Below are experts of layer 5 (counted from 0) of a mixture-of-experts language model. Rows are named router (the router's row for the expert), gate (a neuron's input weights, with its number), up (a neuron's input weights, with its number) and show model dimensions 0-255. Each number is 500 + 40 x the weight over its row's rms, rounded and kept within 0 to 999. Numbers have three digits each.
Before each expert's rows: "gets" lists some tokens that make up at least twice as much of what it gets as of all text. This comes from a sample of Wikipedia text that the model never trained on. Tokens count by the router's weight.

# expert 14
gets: ",", "),", "\",", ")", ":", " –"
router:444453512577448525451484519489486444476490480538433534490475505479476491483509484535409532499412503560512553471504497463564430450519479533480556499493547477542474553520471536522514565469409483494471532408518592555483477492481452450506522458426492473498561527482489497521494466518430449413482527488471465552485503530514517548483510453470510447475574525529546506558463591427529475544539488501448578462475475536404491507511476486444412484454534543552486470503540492573498455447511456455451550537507516497542495503510507441523510392523419509517507524551484425529492487533484452520460469468549509543525440574516494505488480491502482497457509558502479451530509476520549554520496466506546494406465498542537517532529545438485436510549427482487475453514467538514519564431591469
gate0:568467545470493485529457419521449560516591486524488538555513501528504460477509550499573460421486498503477486516539504496494517468530505536548413446536532499521515465465453553504491510443508524476570450526483465444434497471505496504489535487539533452485531518561485502499444499524447532552544480455481518484506595469518527513513517419465506489488587514513524547460553572504508541457425546522495482497495530530505503475430591485497452569519550495522525504478493475498473517516554550564562480452371451468447450528445538522554482484566497542470518442467502533525426532482520496433511483464554449514489480493538477387536538532555477532489511493504459569411567424483516442461456520446507453484461485490494478513534492520618611516518491501492481519500465567542501460467485562
up0:423553435538477526423483534448512446481439473532506456453477467495531527501433460430491471567543485507494526461513427501476497475515485455460555524478513490488502506516534518524542468530464497532483542542505542555565489543481515552565505489465456505544433410469498545496551579489502501508438414530495492492552455528455486470573513590532487528472416485563520460488511474517482444557541436458503502504504485553457517521544479499518524442522463510483520488503543535502544441436479522464426530534585524521581585487581488472502456467477528508562513603498473495441611502521523486512485505518436610526540546522520552523454480485505514502504512482502573479560443519498487556512544511513425582487510497500483511539441516491430474478426475476451558501478550485444439501526452437
gate1:530464498474472464445536508494599521562460492499503477508525471506465477562475564519492503480522459531483475507532489446498505477527543594522457539477579501403475542565583405532512474488547500459536474538471446531497583486478473468503537492543436461547526522529463512566503550518496482485523494550527497545494532530479457512476501492497502509544547489520533508513500524455550513447520490591517461496490520473509664549549491589396527457512518507527445518509527475527427540518472466457448424521487503546520501441510467494435532491475498518498468496428532521446550464527412471560547484504462433457513494581561549396403544502462515533532440516506530483457495504496517491504508479487550489548556481527478434549506498460537507453511537539482551482493611526457481503438472524
up1:543502515510486477488486586482439508570523462448470540547454527437548511481562469587507444470504576535530539459474530512444506560477491452449507462472467547579485507557419539473467581535475512519522512478514538459528469561489574553542517481584533501478519554509501491454477481492489544476493503467429525476505511426475477542468498500423538428498460489514511489467567473416443553515502560485508404469533461518480491453497545486526491465476457463479470528452448425483496490527438494563539593462487576493435408478467576493457467497524464481465534472532492578501477561473524551447472527486547591515508459480510511524459481500427461517452435561573472521488563537517490504452501506517535443480437469528524502475551459535544480475531482541493482581481420502502550495507538471
gate2:482449506477491497505478527523478552521495561529492492503551507477442520456492517493529483500537522520482479493505504624532498400504426482573496549514477510507521579495440543544497513522501441454452470494520513488432459498486478430570514510504506506433543532439574508495629506471498429555455502449497522519459555512437519438540534520451398505464520459453527562528449521468429521517534570501467465480468537502472522463518557464472454551469511564527482547495519400471546457496506477534566531491467508470560472611511544518562448464523474549498472506542491509512508428518474453469499415504553482562527448499440501445548492473461489451477536536557447526478513450480522503531457512492457442459493427551502517497503540593519532502558471531475509440491425430540545556510503482
up2:528495488531522487477532501470561509483489454481517432462465493524479578480557387500505490458520455490482575501472513514507516509503495491541508489437524491533501495513396481501459548467460583511544464480489406512462520512502512479475449516535489477450544534438559421497481471492416465513493512544478456501537410466554442555464461490546503471542533504447524474472488499455469520519537631509464478533526527513513410506481564478531484502558470552449460440480499491551468450513526496521557472417472449558444549524457520475450477489535539490437525379469519531549498489478565440450565478493484469571483502474517520501443526508465485518533558492463490503504488384500476536517518452492482594512481455483504512508534393446535458499448471478476564502454505575511514428579506535
gate3:473462430489549473509494556539553543435606486489509497462528555605521499500527466508521508497488445484515387489523522509468508522437502499567560497491582473468484507498554461545489528491486523472449459521447457484409516443427510461571484495596488497547518458498505538485502559547566468571460503423485491491449530509450489528516412491541458502470547479512478569461459556476482480427447558470529492496533559456476463474440508501504456466522470491550508501499508419549512446478559470465481525582551413520475584550456502519531525508477495494502515509507538494486519492487530512516518453487459527563518489503483503554566432461538449541520474554519487515480503415468498508547410550462396439576537445547466516522492514487495511439528476496437554485473483494495552433472476461
up3:482427442539563480506512478496454528407624538437498488516546608523545501447536543494485508432520469516515475487492563516448493501512506526528502472533479540526467534579540511524508519500492530486509482466526422482436488552471514425552518465489504520444548529523492485430470500529506393568499575444524524457420503565430547528552463498512412488484492470438498615471493507500451484472477528541500479451516521421485477449426520422464538470575517510523459468518480449490493505489542508590520472515507504512487528542494485475495446483531456495511515538519514515531478521501529474495515505442543535526523508513516535549542440470478523530507477543541450478491513426540513575520450571481451462529540456551519553534437451450555466465559472533432512499546534494480528467474442381

# expert 37
gets: "ly", " he", ",", " that", " which", " He"
router:475470507596508519501503503478491499445550476516490486434428494475507543470523589483525568512442503570464555519559538449554485551518444574567497515518480483509472536447430501471523496442519454519453517469507500514537447463510485523466521485503530480558478488455562523525448465424456500519510569473534498525455521585514546484456502524565487537461460446521468500478534501545469490460580487496437595423520459539504514506436553483515413426497443469515484554518538556465468471481543526451472534545486558583508485538531512460483518509514502555516492535471453548585525477564469482510446403579556427535538481495579507493586490469468508542572533510486486499462522476531487459524478540517496477513550506458582454566497485463433497464537477540439445504547515439560555496487457521
gate0:454507471486543538473500474520427497449493447530611517535479512530421527515542464488513507504508533469483433512537532506515461476590532547526485423531490522420483484452527527504496481537475474533518488488422524569541509473484562408498508478459479588519462509552519439540537542483420500457514491527474458566520556511521511530534550438483445541435584514500510447439496521525428559511480535600469485463525554475494508496406445553574560474495470466490463528526516495537454491489477505500541475501450449565498523499517476558483410555404491448489445468440437512580499521521486429498474535468534493496500465484501446570457500549505556501526559458481509505486506417422472452431493507508531566549480435459519496467436551473473476492478502469494504515522589528458504478538489488
up0:521464494494452490480541545495543536526523523495529542514546522521486544510488538522492533526565563522512533449539473557571489532465550560489512456450536477532433539542476552517488501507650542552458456487448516447480461516514467428527525531522468517479448540453470450550427465502519482459508490478549478476502524488532448530523458503526560478509468548511431465549555518451498474435526530473480496544521556484544484463470518463450544467501521528514492489536510478575533498470552559476552571507495545496516450508535529490493538463477460486418445489434519534458484491508442493479536507474510447579545410474519490495456526550467537468541515461562481466544469490415562498451438458481594344483459500481543460496530516474563493438531512452501546547518492404497503543510513383
gate1:517543462438514516484407482517472508533490487490526477508546506494459536509559496544534526504530526536519461518557497559521498447498491552528440476503469494493485464516468486475438516485545438555499503478486525507503461512570528515544545445472509487484534567530538510472486512527482479417550518479550466478515554499485489523466588496512522501542550430500550527598592513429414494536484433412487421488487533470521539449457396488556520434549496492456463521453409484528449447417532496524424462528551486561539562515524519543544497517580492564529489470461473542573546482422498440492448522455504514473490419502570493490489456502531470475578519447500460490501468539507456533536524508462535504460543484410511585474445461523556530495449563495492494539559464539441449510486572493
up1:526466507494536457556529499491533512488557466488455502525470582452511489540505562445548477441481495521504534477553564561509488617486510445447484490430496527546477480534450544526417558529566465424458493508522524426525493560412482532551468571488504506552417504503448507479462493455532535563524433474511473541566491522585469466493432486492493540535555517479549484465501530541618528530458530519501485522530508518527510569463505483466477509482440464419501449549504498537497495491511580529516476555514500559531484479587543540481519476521526478536479471481455516467561431451508461521439485470514465550515558547498433516504507435451493518469499530496467490403469558427479539538488413534519475512568519552513483515552494537504428478496569506575540505466506465517524560467519563
gate2:559449426520476484512514487453534516495547489451559529477536567525569485543552484470472460544487456500588524453548479460488539461522453559441534511484461504484479526478472597503570497475471561603494483534439487530525530534560510536542502477557522494450488460456489449506510466479519516498444494504529543487498512488568515484492507504494543461441450515491490488520494404468466424453531412494500521429460527469430515572505437508560503515526512487531472479394514473537525613527500502477479484432518579473536529459489575423478506534458491472484511461518481479487491547446506509484491529456520484527509496494491468503506488494570439531518534479546496535527589477468424546480581456484496528415454465538472601549504468403447560506471539501481512495480507513540491382432507508
up2:573547488560517531466462494519507514488497495518489474479480507509506467539506507504480489568552504539452493503527485558465479484553473629397457448508486508468531495463489501533493468489592468507467520445517445525563449524493506486497448411544485470474465441476579540517381570499507503429483534559439510430479511559534539516511454494519572498466500546467542481483550437488468511509532509541522505501495526592469427475480478448482538519608544448412413505520554443467525573555479494558433560448583486525510521511508547439442537511501527440456472501488463563505495510508461454499516442476435462493467412491453576490536508521472471576490446470521499510528507541468433544545524492531506543455443472523537512576492479465471485495519439512488469523511513514533510497451548480
gate3:475458540554481557519539493494442495480581436424526397453560498536597517489427478445469475441428492537505518474530454531489503576462539482515433446546478475493526511427534508518471505534513533555477455498501475480482545426497518520492529473502523447512585519555464509500522513476550499522570512486585472544498536553517461455415470477498461551461481515536440517517537493538578491480505524572454525531500452441421538466586533493583478501519471512477488538484494476545518473533461452452478496546579483496505520530497594478517511430531515517546542507496460524510418476469498446414478485487490552466492521512499420512466466584490442602548461539558491473558537447459554444472518450490510499482501518435525522492502433438575542481471478465529510514535523475483488459524473540
up3:504510455556472493521445486470483479390604517485525495492538480506531534506484420487465481579544466485493472458496415455497510478457515504530562487476487457435549451517507533546488501432476549533463584515420513551517458486564488440493525524504442515456532499451434492552446506524506575567510514446439524509474521529485495553534489452434506510492438431621466520547530528527467490490531444475543513489498472493466576614446467501495446385504575548467505482490462478511547507469401493481503482556563553560567435446481598526464521456520507479497476561481534547524511496555491492511501532478555551491501503519544462537489477489476495476513498515476441622465541497535429479501549447538511500523501486498511479476500508479407485505497463547480475521518446507476500501451483489

# expert 21
gets: ".", " |", "==", " =", "===", " =="
router:477488462608529535525485561542476502473505518513547470485474449574479544442412545565563534499557490497536466429534495572550535562460552528517501570557450525525517445513495496549518562540564522472401492459457477539498556524442488482540480534570599425531456489491500523469527490550550513496507547476489445505485537459485489525532466504529524528518493529497495455530504487497533387548529514504455506442433474535439471446509542479518499486471500532473576512457469481487552514519566464532506475534496541481453490464396535478563549505479544404489441440431509470460536547496445514516449536512518459510443521514495490519463549521449414542527440459502452562456463492483462471503494473477486514446534470450539491516476523499509531467440516552497417473485448492585515451446563503
gate0:515399455536529484463513543534473477422553513491459474480519507503517496397548592499506523461557480492484470504446536529524498460435513489471451491392444444509443430544461446499524522480508508485512526457490476450487443460485485521546452458496504512520456427479521489518550508425528453576561488471436540522434475472431524475510504506442532502533537473518530494504552526499536493547506502492443512464493494513529496477470520449476541441518545509510390536453525461497476424490468529518485454580454506445521453540511434497512511474462452468500480466523434532547525525508509459499523538471518527491524512592501517642456563548529460451416565513476519474445526551514552490515435453424500547466526489542507526574532494464451509413518461512477478424544485566446509439535480505
up0:503565545539508495550540497548508441509496504513487501554503501408571526470558529426481520552476522512503478505495447493468489455521439513530508497656554530477673519534515522501542498454473553559511517514555551520502481512519508580443555537462544535490505530527523482475458509539491529457499444537562495484572516500560394509572473548513587562505516541512548495506505384543474499508473513468476460502544446496529504500474504519521436515471533497543547507522492549471525555479496501523514509478510457503490500468509529483487461473487484520544547523443497494516481472444508554449520501493511510496460474529488510507494540453507526528546423449511558523517560544489383464456592542587501477481466522410460536442452518507556434523523533513468482494541455434567452477479484448
gate1:512499519453516452533511525558590529497492436476475503565543516531515468495496471519535510500436594519544535461551577478542535511493498538509527463526480470530473486479521516474478538534502462513480492527514445541474546452458475492498467417511553506474551510478596497504529497463502523459515513518539495489495509526480523403456522535494470512514473485480443583442469452495522480547509488520532464467537513427504531513555454471524530429420470494509510512496434411435458524520496538481557424464489406504516511525526541537468517515475481488491457488508384545513478478520471563449512523440534486430483470366504486516474508476465426548389491519508481471432455527473535480530549590455411506489465466520504505485377476520575535496481434533460515510488450526441557528448414490
up1:477483460558512472522469499506500476465550562497527472516500539496529467467471549608471517547473454487521475458561482487552440463456542549516487549498503494576504527566480508481509470556492537449478509451467436534536476522577491551511505521424506480586557476492480548517488493517536466531515554505457364462417507502552570545506511520521447448495494432538496542517488506533484512483477525508555542497480508467514505439523439488454569554553490538494441487533483545565474516531512495496505481483535581601478543465507387438471568471513525471493504471496585490453605513547529516535455397551496547461543463530542553443493494480470521469511513499453468457533447476526536449498449481519534476477435482490495450566461463482521479568528506456512559475487468524458466435598458464
gate2:518523488498546484471510475548504507516559387419489456435484484513560511473546570498503501522453504473443437572484504520475531523446538513487503562566418509488563513486532403498500491379493522493485512505475523514498459535488527530516455527534554514491481477546527513494525513542450483481472459466541481515476526586480474468479463472523495450437488504501444525489402466403496486505452458521525504578479505500487439475428484510518538532483486539510430485571538446458556505480567529535507556601484503499578466540489391517467523512526498510478459512558452469528340495396526511448499499511488527545554448512501499562508516477436532490435455502476448468461458482499490454456486530461477419528528461516479492536457479503520531485525431468505481531491435456497484574521453509
up2:418506520539414523447526462484459444503537512449501493470508470514479518512569549523466452550427421489507471444455435481554533550540474462469537516538434478554513598451516452547501443502472508398480534475519476511525493506472476451509425579506535417454508469430430555520510505508518474523506447514508472495499427500515445538513429462536561486521508532441490528500430479475380489534477523507480543493518494511451525465438491509526538500477504415478515509566513500458528486568507493502495591471525539540419392532510499463533507509517526517495457510532503466552384549497569529501523491525563501490537430507497465535510555552457493593503515475529424465508507468525461527463402496542504429493479515457531484558495490533487570501515484493504484543572516500527459477481458514
gate3:510520480507466491435492519454486453519522589522462555504500530441455478574559511462468513528530501453506474559454523499461537464413517540515517566524560514457462507418483596463482466476408464487567462506499463546447593500542523531506498527516563525503474536407482457548491518516501497442556477486524510402594525490457502460487489538517497511473583569521530476466517478505558526419410440457453482538530473507498488576482521504558436519509503496473521478509480495596459526480513516498482501475510488553490440459528476533480442492532446526538597478468537476517492536488526533499487538438406557530488516489519456479525475439514529415536598480476558435507494530538483502576426429459481484428489537466478523443532435495536495507440525480498544490483488560510497466506507466
up3:441500511516515520546484527537539471538512474528486525507533499522509476441506512460520529535539428463496543464532525563455446476441481525515444494503526488510481533537504437599455482501468493542513493477469460547495459538508475377426458531490553428512450475438498514473468513561549543513474514524468483514621513492600482455545484550568507494477561510548522525412506511423449514486538499506406484455502492556426470498474500475500487423504501538500430522531519506548488458431510552539491468528532515533452497499461499429513531512439525407533526489425510445562556489481576505523482549521541546466483529522478490499522544462443481494450505479555513508535469487453448473526540512440472519479492435557537605455452471450512433523470409518502503401525474519468531432502421503

# expert 11
gets: " was", " is", ":", " as", " were", " are"
router:498591536523520518527471545513475565401495551595448518495468464475462534510473470507471521508519539444450452477571549476475452561516488496487465488557506456464472570504488480529434445581505477506511556470537549508468543455491515575475500454544490493553452586503476546488449466477515484496523482456537537522499525562477525466495489550473557543499490606489526479451505515465431479557504576487529514542519557541501515453493436469506489486476476583498525474582559475612501552459512445540483480502492503536472525526518530494539528472494549577571549439498485406528459524494514510582551508534569447505528525574488517527499530575445485514496503454476556501540461488518547523490481517487500606542541507422533458516583534489527518449550473450489574505484519453454461570492485498
gate0:465485482445477521463489498530501482483412598524414545450559542513517459502512524516553496474549477471457509474525488457616422470511482562522481528526518525501513557472483513397472481505451460489494462523430467508424555572459535460552502523496480565508519478443539501458497496439554420552443456494533500498496487507499484594561496458545446481526550582474546481515514453554517462496457478446530459457511560441489437562420422514404526527510504442479537464477510489505538407471442520554517515524528481521495514527520505520512514489514438499509510481512412534492515479530477520497493512584477487517531518472510525498508438534540454508438556517497493517413507485545455612514456548512483503435461471518478560550487476501526450532498552458452558398539515491468470533516471466
up0:473555429534473524521513539542466586510497485489506529525544488444498539581513463501447458582560526464484488499493430561463470475530526540495501478456497482457431434437465567472482534528522540443481549501521524417578501473493450521423503511456500475548531475550506485536479482440483541493547505528468452526543521514431497454495503479411481470492555473565558491479458543549533592465519539495477527469536466524535526550552520512536537579415494421504508536413442544518525464495427479552516544391469458475538549488556475465464511543475488550558525545479464444453490521476483464504457521449496446498464520493463486426421551555518512452496504466477464554510529540491452477433512500502574494495510516491480425547493486502440557509442566469476467497467557519548539479462578527
gate1:498423591418527463476473539491483510536567412456495645533499529478461516524555560483558517533537549566518565467506477472454511478515551535575473575560455579515530559517406485487458504434514553503491506501460462441465494565448460472494477526460541532494561521562591503550457619488473478501529445448550470469512519418496535539521545473472476555454502507486477497495548507471540520521550520538485458494441633575479547512443464531523438483523498486506474471568510455533521470489466572512527446549496448538489525534515399543467470554514508420431526548506476495537481485508494479497490468517481503506461535464464479507449487536496493509517470472494552557554473507518529518512511468487554495531537484522474478535522498465539491543499498450489520524435476483522532511507483562
up1:471457555420453443533512523488540432537516471446529539522482525501484479469480476464497491517507450507528489490476479497401519421442433470490510504509512543562569514409510430519512519516443539406545471504444505539496500503531526498410526417504474508522502585531506458501482483529454506602451477499470554498439438447529469522467483491486528522414445509530486444496542520528523484502498479466532425516519493514522498485472526516534503458482544461504407477636562493512539471505505444483429370521545481499564466413474518509530499544479503452474454518537446491547516451515527501454545509521496537568489520424422508488510456523488481506438439558500534531525508433533499446510444487577463527572510495561471440525480485447462536549541500500464540435515492483492449487509454503
gate2:458590577468527380545542458474514530473513510544522407499557442555584518567560550486538505488469510497534518428522529488496496477561495498490481504484518479541485467485446468446509463482482486520509406582522607525507481453443518486483466545588470541496525451469517521424519495465451468509479467496406469454480517545487521483506490528514480455516504560480469447466471445570464453511519495444492544539458601442489575516512509490471473511495532566482449518446498502484528459502511551486456542520515424417532533479528495528462474530537546549496514478514453514589451436499466488466497506455540568475475462489518493567501467560531466459424515523508462510501582497568489530478572537480542564509546527457500505451503510578556496452426501559501492502474477483580526474526479486
up2:501525461508489523535505476485446519533501536453495512474512538522466490485551535496496453564399574525413459493506509531489455467502505461499425531464533420478484542519546488493495498484503499475459595526457464537530509484531501473509526536503530441505528470525524450511481489455432497549428464511544512587490516427465503509515500492486466494505464526553557592529480532465515448495447503434483523430534570475540473575475510562456448514499526513413500475519481544511444473456500473497480577591492528544446545538508519501411526478512450502528450535497492495502525436551495554476558452518458443506428573411505508492601529459516528499499600480471493458420479544541470529533510453596542456454543518538475516567495483528446533541551500358531510441495543467485526478495509500
gate3:501466487592508506474533458614485544489494595549491435485554487560486517538486478433506454481503581471419419505532506499526451531500495460505560521522504472448502534491434485536481565545501426483531456483585550495536560502513534487536490476547492459422437477548527473497558501428455478582487516455451477584496489503503493514501463521501426455565490529412459462554458499434495510510503506495548546526477507506522478491455487477555525524553513590470538542514490477517576463497520470585520527503469538536526482511515488491489530478539516555453488502485503428515484503506490456430467506514489479537489493505522411515472510544468572519471551451481448581505533536546511497459531417489491520491545564444553531489573545531483578441552505480594514500414453572499561532527494489
up3:551553492438507551516453478499471502545520553444502407492522475507521465518534529512487407537515564398527477506509466491474476479369593449580484543517454443550522578514476588549485451468505569532559494514496514556516532512528435597521459474494497461501487553526480530534452449477542488471531463454532510574475490519484528511430528501462475525550440497543500436532466512497519552475489538594545547561495613541462496541480573513558501499560527498496467526500511555505463521529450493490448556497510528481479470412490485478499484506508485443484527524494522475457547504536526495519505567464475429497489465479349484559482514492572506512506519444507451514487502469485488505478520475501531503512471555533476488540504511589481544482566500468550490494533509521411504523560523442

# expert 6
gets: " \"", ".", "'", ":", "/", " —"
router:461478465521525486451447510544488499403432496555502481604485518515573451467476588539523501563512503483463538553463494472461489529496521471511486541479466486452478482503588503507466522540443504536527586435536519470551539536491541542548515535486474431541493449538515528503469510553567492467412485479460558533559511576492523554487426425464493561517435501520518548498562485449535525549481446493528457525527535485443454447471483407440510514482511510547463482497442539563524437556500429466522458481523470483408447526506482470507501457444524544488467538501523591488487564496579591411526517531507531483593470513511466551508497475464525452492522546490469542485519490442493502470481471502493484484403473542521492500498519556560510448474447516541463503448485527515462515523414467
gate0:493499517494461424440504579460484557494476549518513478590480480587480474568435466528411507490444469504523501544523509543474500519450497510521478462490507471466451494500520441479520480535456505532505564518551525447524498484549488546537504513473563474492496472453475434522518523471436477410554517417483486483504455488500520461489513515501475456475436514456496543478488511467470497468532477360524478459443436524456485474451470468528589505481496486505518489458524504521471486513510590425486421489518532487470440506501566524545480473406500496528486552543473569498522534501502521458428432530539598475438388460496507460539501502422462489467498466479600502509509477486511469535515496511465510491463481500568478432568537468483556530498481425531528507513452472507481610445495610
up0:471494517475560575479568495484536478498503437509436533549502478382378536496455583552470437462497446496527480504480494541544470593560440499448436505554529476531489480470492494486495495513537485534431474474543514502475540475505470517411479503522499481519508521457498551516504432482501513466568568492525428541479420443495458577521459480500455532548484497428556507523492581545550474453556535486505456497495480485481507539532417518487506537545479516462481480571453501489449510501512440473520514455499505559511474539555440547496510526568516537474500435529514503493503444487504464506511504483418459467511471497546419521491493508472497537565560542490524496518492571611462449473467490505493462530530532469511478557434530495485444464543535446471620565513490460452528445455516417
gate1:510453569537444524495488466455473519516493564464451524524359533486463519507491497494507470504483520522532497443534498498443533530452539513462489524504434528476593556465512444493512490443605543493532465518485463548484555537509516463498506508516544445551484487407493475513495453488468534515458454530514518562495535494559433447455490503570452479432525550553513544539452506421510517504526499524502525520508483518469551540497563499503510472474484517467549493494519519542419510558540463528586510548512535458552522496542535499524475537489498456478446514564503473424429530519449505498517468550426453601457471464520533534588565435440479539560476521507511504585492480497434514538447474478513486480508544462425520504446432459549494471483474492484495381504495490452561532440492604
up1:431464473535480471533534449447514489443504497469585502486490553481482472575499540582458555523481452505552456400493471520564552448460524425509506478471532442455502500461482487439405437521494521449512532517469517515531513545468565468545522476490502487511520472481427552520482486479495508481509498606487479504573551537520522480486476477505480529482530528481510518529433465442490523498514470469503468436486509438473556487473415487523511466577484431439394507492519470574517519572523479524546601509524545491475517549513544436496448460492518478534508415529533477507512497476474512470478507596437479530546532473549520571598554448547534519464455453541470470553495469464527521507542467482503469523468535435481526533485489534472568507530474495491545543394527436442546582522465503
gate2:478433412445499457521490502555536535469492488450508523452525509533451564477432515365552507494446470573465491449500450491490527461502459531539549519500447552580501525498452482505523490507466464516499460533459518487457443540417514542559521510498461489454514426504500502535429525506519483496482597375523457502516568454576530490463533487557443477518554456518472527533515511496428549503509512480476440507483545578526499466470501505450476490472511440467440496538508418522432497513590515435512438537525494491521519529457507569530445534503526498438532514517477520539541445452445487496517523510504435496495467420486489469549468492499468476501484556550435481408487530514516547510521443580483461433538453492513437475477451494477515434472527487508521513485486444434513512519445397
up2:545512463504554495541539429485501540466602476484395498476512560534524463487529562501432497476482505474496454508409413528500511476493451514525530565498421512535484461510478561466477533563478511455529491493504502600497515539462506517538462529471498514487525474531439468489438482479510476496472509528526539513495513522584510507450538467514421447600436558542462419509512485524466542513505534510595478522470522466471511546503446517492537521504498573522478511447492464451449473513541524413434472477484480513493473542541455492483546455507463482461533529509549520469476542524469468565551478552536465493435537466513445468510381478557531491573507483512455449472509539520511513632517476454556479487489497547535446521472439496578518533496504506489474402499508539419442518494568434
gate3:547503508470491507580509463535567434565557482474492490486472513497456466483510431459520549522470479496522425527499623513576472532505460511484468483497513570519461513472503497490506476482455494519634470552511562504439588524513420447534475444563510435569574558562522474567510460580474516541449536521529469462482533445518636537430554449524507468586543563497475495462531553481503509515525504541531498480472526461544547523461544499504495502477564506485498476532502487547545469524475573485492546520577501464552521538495547540484466499507469497530558513512457509521515510504504533479573480482481417516458509459540513439586500505589478448482514469539514462501536488467461533489556466519512521478475417451565456434538476518581517460525500469506507465475492564514471535520490475
up3:549475641508483474495468451458539491537495501519498457506471566463485553471570499428526473367530512528509522537515492438472487494406475503471561477536442606491536486474486469445502515482530429508511512482477487499508484577522560499521584455448554489509518576490491529470492494501532486524516533511524511507467562487504508509564442514492506557501574449435484484468479509470509444521516483451482443513584486458500537485540530560516530590532529500440531463515577521429541544487488564581490549502545538514529607504505525537449503509522475414487614571434501514554565507510479496412551446420511501481461510473465504496543518527529523506569474482508552477478481461499517475478542458497437523472493480484485525555479479533491443433469539500517463517515562476524495513500544442

# expert 17
gets: " that", " In", " of", "In", " where", " when"
router:470467447505508496458467581528498485402485445565571513482539505429509471568465494522485479505550586460474510447513483569521541488505437457509478455567497518563524431485507427561557446494486446514433548454475461533495509464473511493432507547513419506470544464427523539478509502483460555465510539462545574500533460498451485494565539539489517482490479537433382526533492485551472516499521435517452502461477564573497524463514473425493518457454500541529482457525473520454510479429488475453535503543523499446527531487506498493486605514471520460588435520522458509560525476503440500513492556477488492502507454451527507467501536488541484479469488527486510578572471501501583468445534568532531518502588456524493424548467503479503476476515541451418483478466498449553548500427441565
gate0:525463532514511457509551501378468486521542406446479478556487448545542510472479420491508496506569449515544530453462520482472537468435498558500484584416508501531524495511513475518544531509494482490425597488482514471480525401466405496503514482581471542495534537457484512466500527513538503509492543564494483543474415509489487478573476474494510533460461442534543545429490470550539483482485515500449466464460499505472517508483546485463464494473502476498543420454491507424480504474452529466609553508580449501460508486498450490470563497481518536471557456423543529447478487521484460467484455506474416552581459478523483506537531511478503510502489558436464472501551496543467543515532535446414545547455538540548473497547453481522458482439458580477526497520436443469421504485444429
up0:527573511514574559540503444481434534470466583488429521468535520565477493596520524510494494562481518509471483559430590467524587502465518488517425476519524568541483511492384555432553578519489528504522446456499524476443494510533504485503440493540536521517451490531508484485475463440528526482494451536467547425534547513514523468479498534485551530476510473539555466517522537447524476496494527467497475571508456448488532582511508526502524506480485528524482501479480459560451583486485502560437486512481466561495489558445602458528436502558456500496560510491564487520468586495470529457558468491476512530542538545530564531492507513544504466501521482468449463498602477495418521511514467518560512480471492567465592539495466548389448516510572467516520467523488542516435478479527534
gate1:521474507502490555531555495517511460484464487527525557460429461513528489474434510472490477541457520530509569581495472474468495542454550475525511497446591471474547452524531537496534439450528485515510502440420577461512458524515542542520479493441579492512513532496506505487464513573483521459476448499466442491513505446576477504451449445528480538467516442542463451556497474546493497571467544493469488540552447535461466449472485527477469453606529480524510561627546575512570450535520464551485437561473591484511481483511602546533450539517510590568434497470493440552487504473497496485425547540479474535575474536480464551558496476554471505499516484495449539489473522470491512458504485520548508536494439485495552498602482496540513536510555542422535495495473511505550510580532525
up1:516508534460510471534570456547515494512490534431487512537459536468498518497510503441484476497540498519549499549491534474544540536524559480538497460601469526461584537489557600526501498444462533551449536458469499505569465493550507515461469502542617520516501482468445440507494516478429459501493508468462498494428510402559513467535520465589557492475488454509499554531483498483477474481471561428478502474547479454497466459443584509519489449549569521513545473534507503504478476473464505555568468511468560426466549457428470498563464487580545489525520488492527472536517504535530525475480530416465537624520464574468458531545521534528466460481568576501459502459476497471486417505493531497530500568436468594494482405528455489554506543480442551502493475486503474519502482518476573
gate2:488481537458481528504512474514469524540539448519510461490435465519539456456514487498576479554493490560503576505505488597502503520499477546445386481461544498533526471490532483558579466375486458491451497502479520451425519532424569450577482573540521457537522494518436545522453509461387579480445445443470497440485560494467514481453517494487530486446504474476484530457576495524455501519478472486472579508447525460495481476545470481474529478472565524509545514546499538431470494517507589469487428535541460497524484552487522510502534501499456500495500554435491555527538544443532520522455463563530440474579487484474480564526544481481439514496489529515472551443546534488530558482529496469527502414469434462521545557491479507529411515529481450488503530482384466513494517442470485
up2:498459514509458531493412537415517505510508501473493563503512533530457463530467518541484507532510505522538486503583503460551485515532562461474480467458459570544477533454512488519515468529468503505572462515448555448510561515465576513431544491504530547504614491531483498489520410503522490555519448456517550476534501523441451580513535493528464463523591470522464532474546484462525522547507534517471485462574544546472543512493385507507483553497517454473557486442511479563511490508489502509560508504534498384457562514526526540518458499431491458433498488520433474525504480550535527536451566495440547483514574509514528473514493519494539563411499426417522508544519518509438430544482571434466525576479548510506467454499513478424509430488515488409435492544521499485429522449506456
gate3:533454420491463572517493467533472486416594435517535503477489447505553524504496550546445522524522438522505491432510526440470506489505546466488561510512480509481609524493508433526519463559482439510480487510483485558417435471493563550440580461566528436549572465454454550455560503527549461559481490543511476513483491446517479469486402485519589529471508488488499522491509516507457498429482524451506512464466471496542508487460518493456435532499538517498387568467494536529494426474511537501377524518470530554536513580531557553481506499513453534488467527489438457541446507527468463504473469502497516528490546518484540540514537577556441470497504506445524388471521503500467507533550539500484533481506461579497529546500520498474475502531554503560529525530503529478496491597425448
up3:504516487493524452449525512457527599551581553513516521591581535540506411520478484445526454492505443540443520509497586522501576570486496489542505506538486507435477575440512527472469501532492486489556456501437454472440463499484555513478490521405485409485511473604450441478457499527498511506499434524499531458510472417486451469537524468495519480521454552442513542578482484476547517549491479510488483489480528491518547566548537515505461471488584568555512486514542454471448563549496467527562542487434495542499494467532464495429568461524519453470499491455414517514497517343482561529496485522498484482526486513487486500483441541468520511474425556529528487457472467485492495476470511433403524561527515493485446442434441486577514532511489513488516474490500485522474519534538514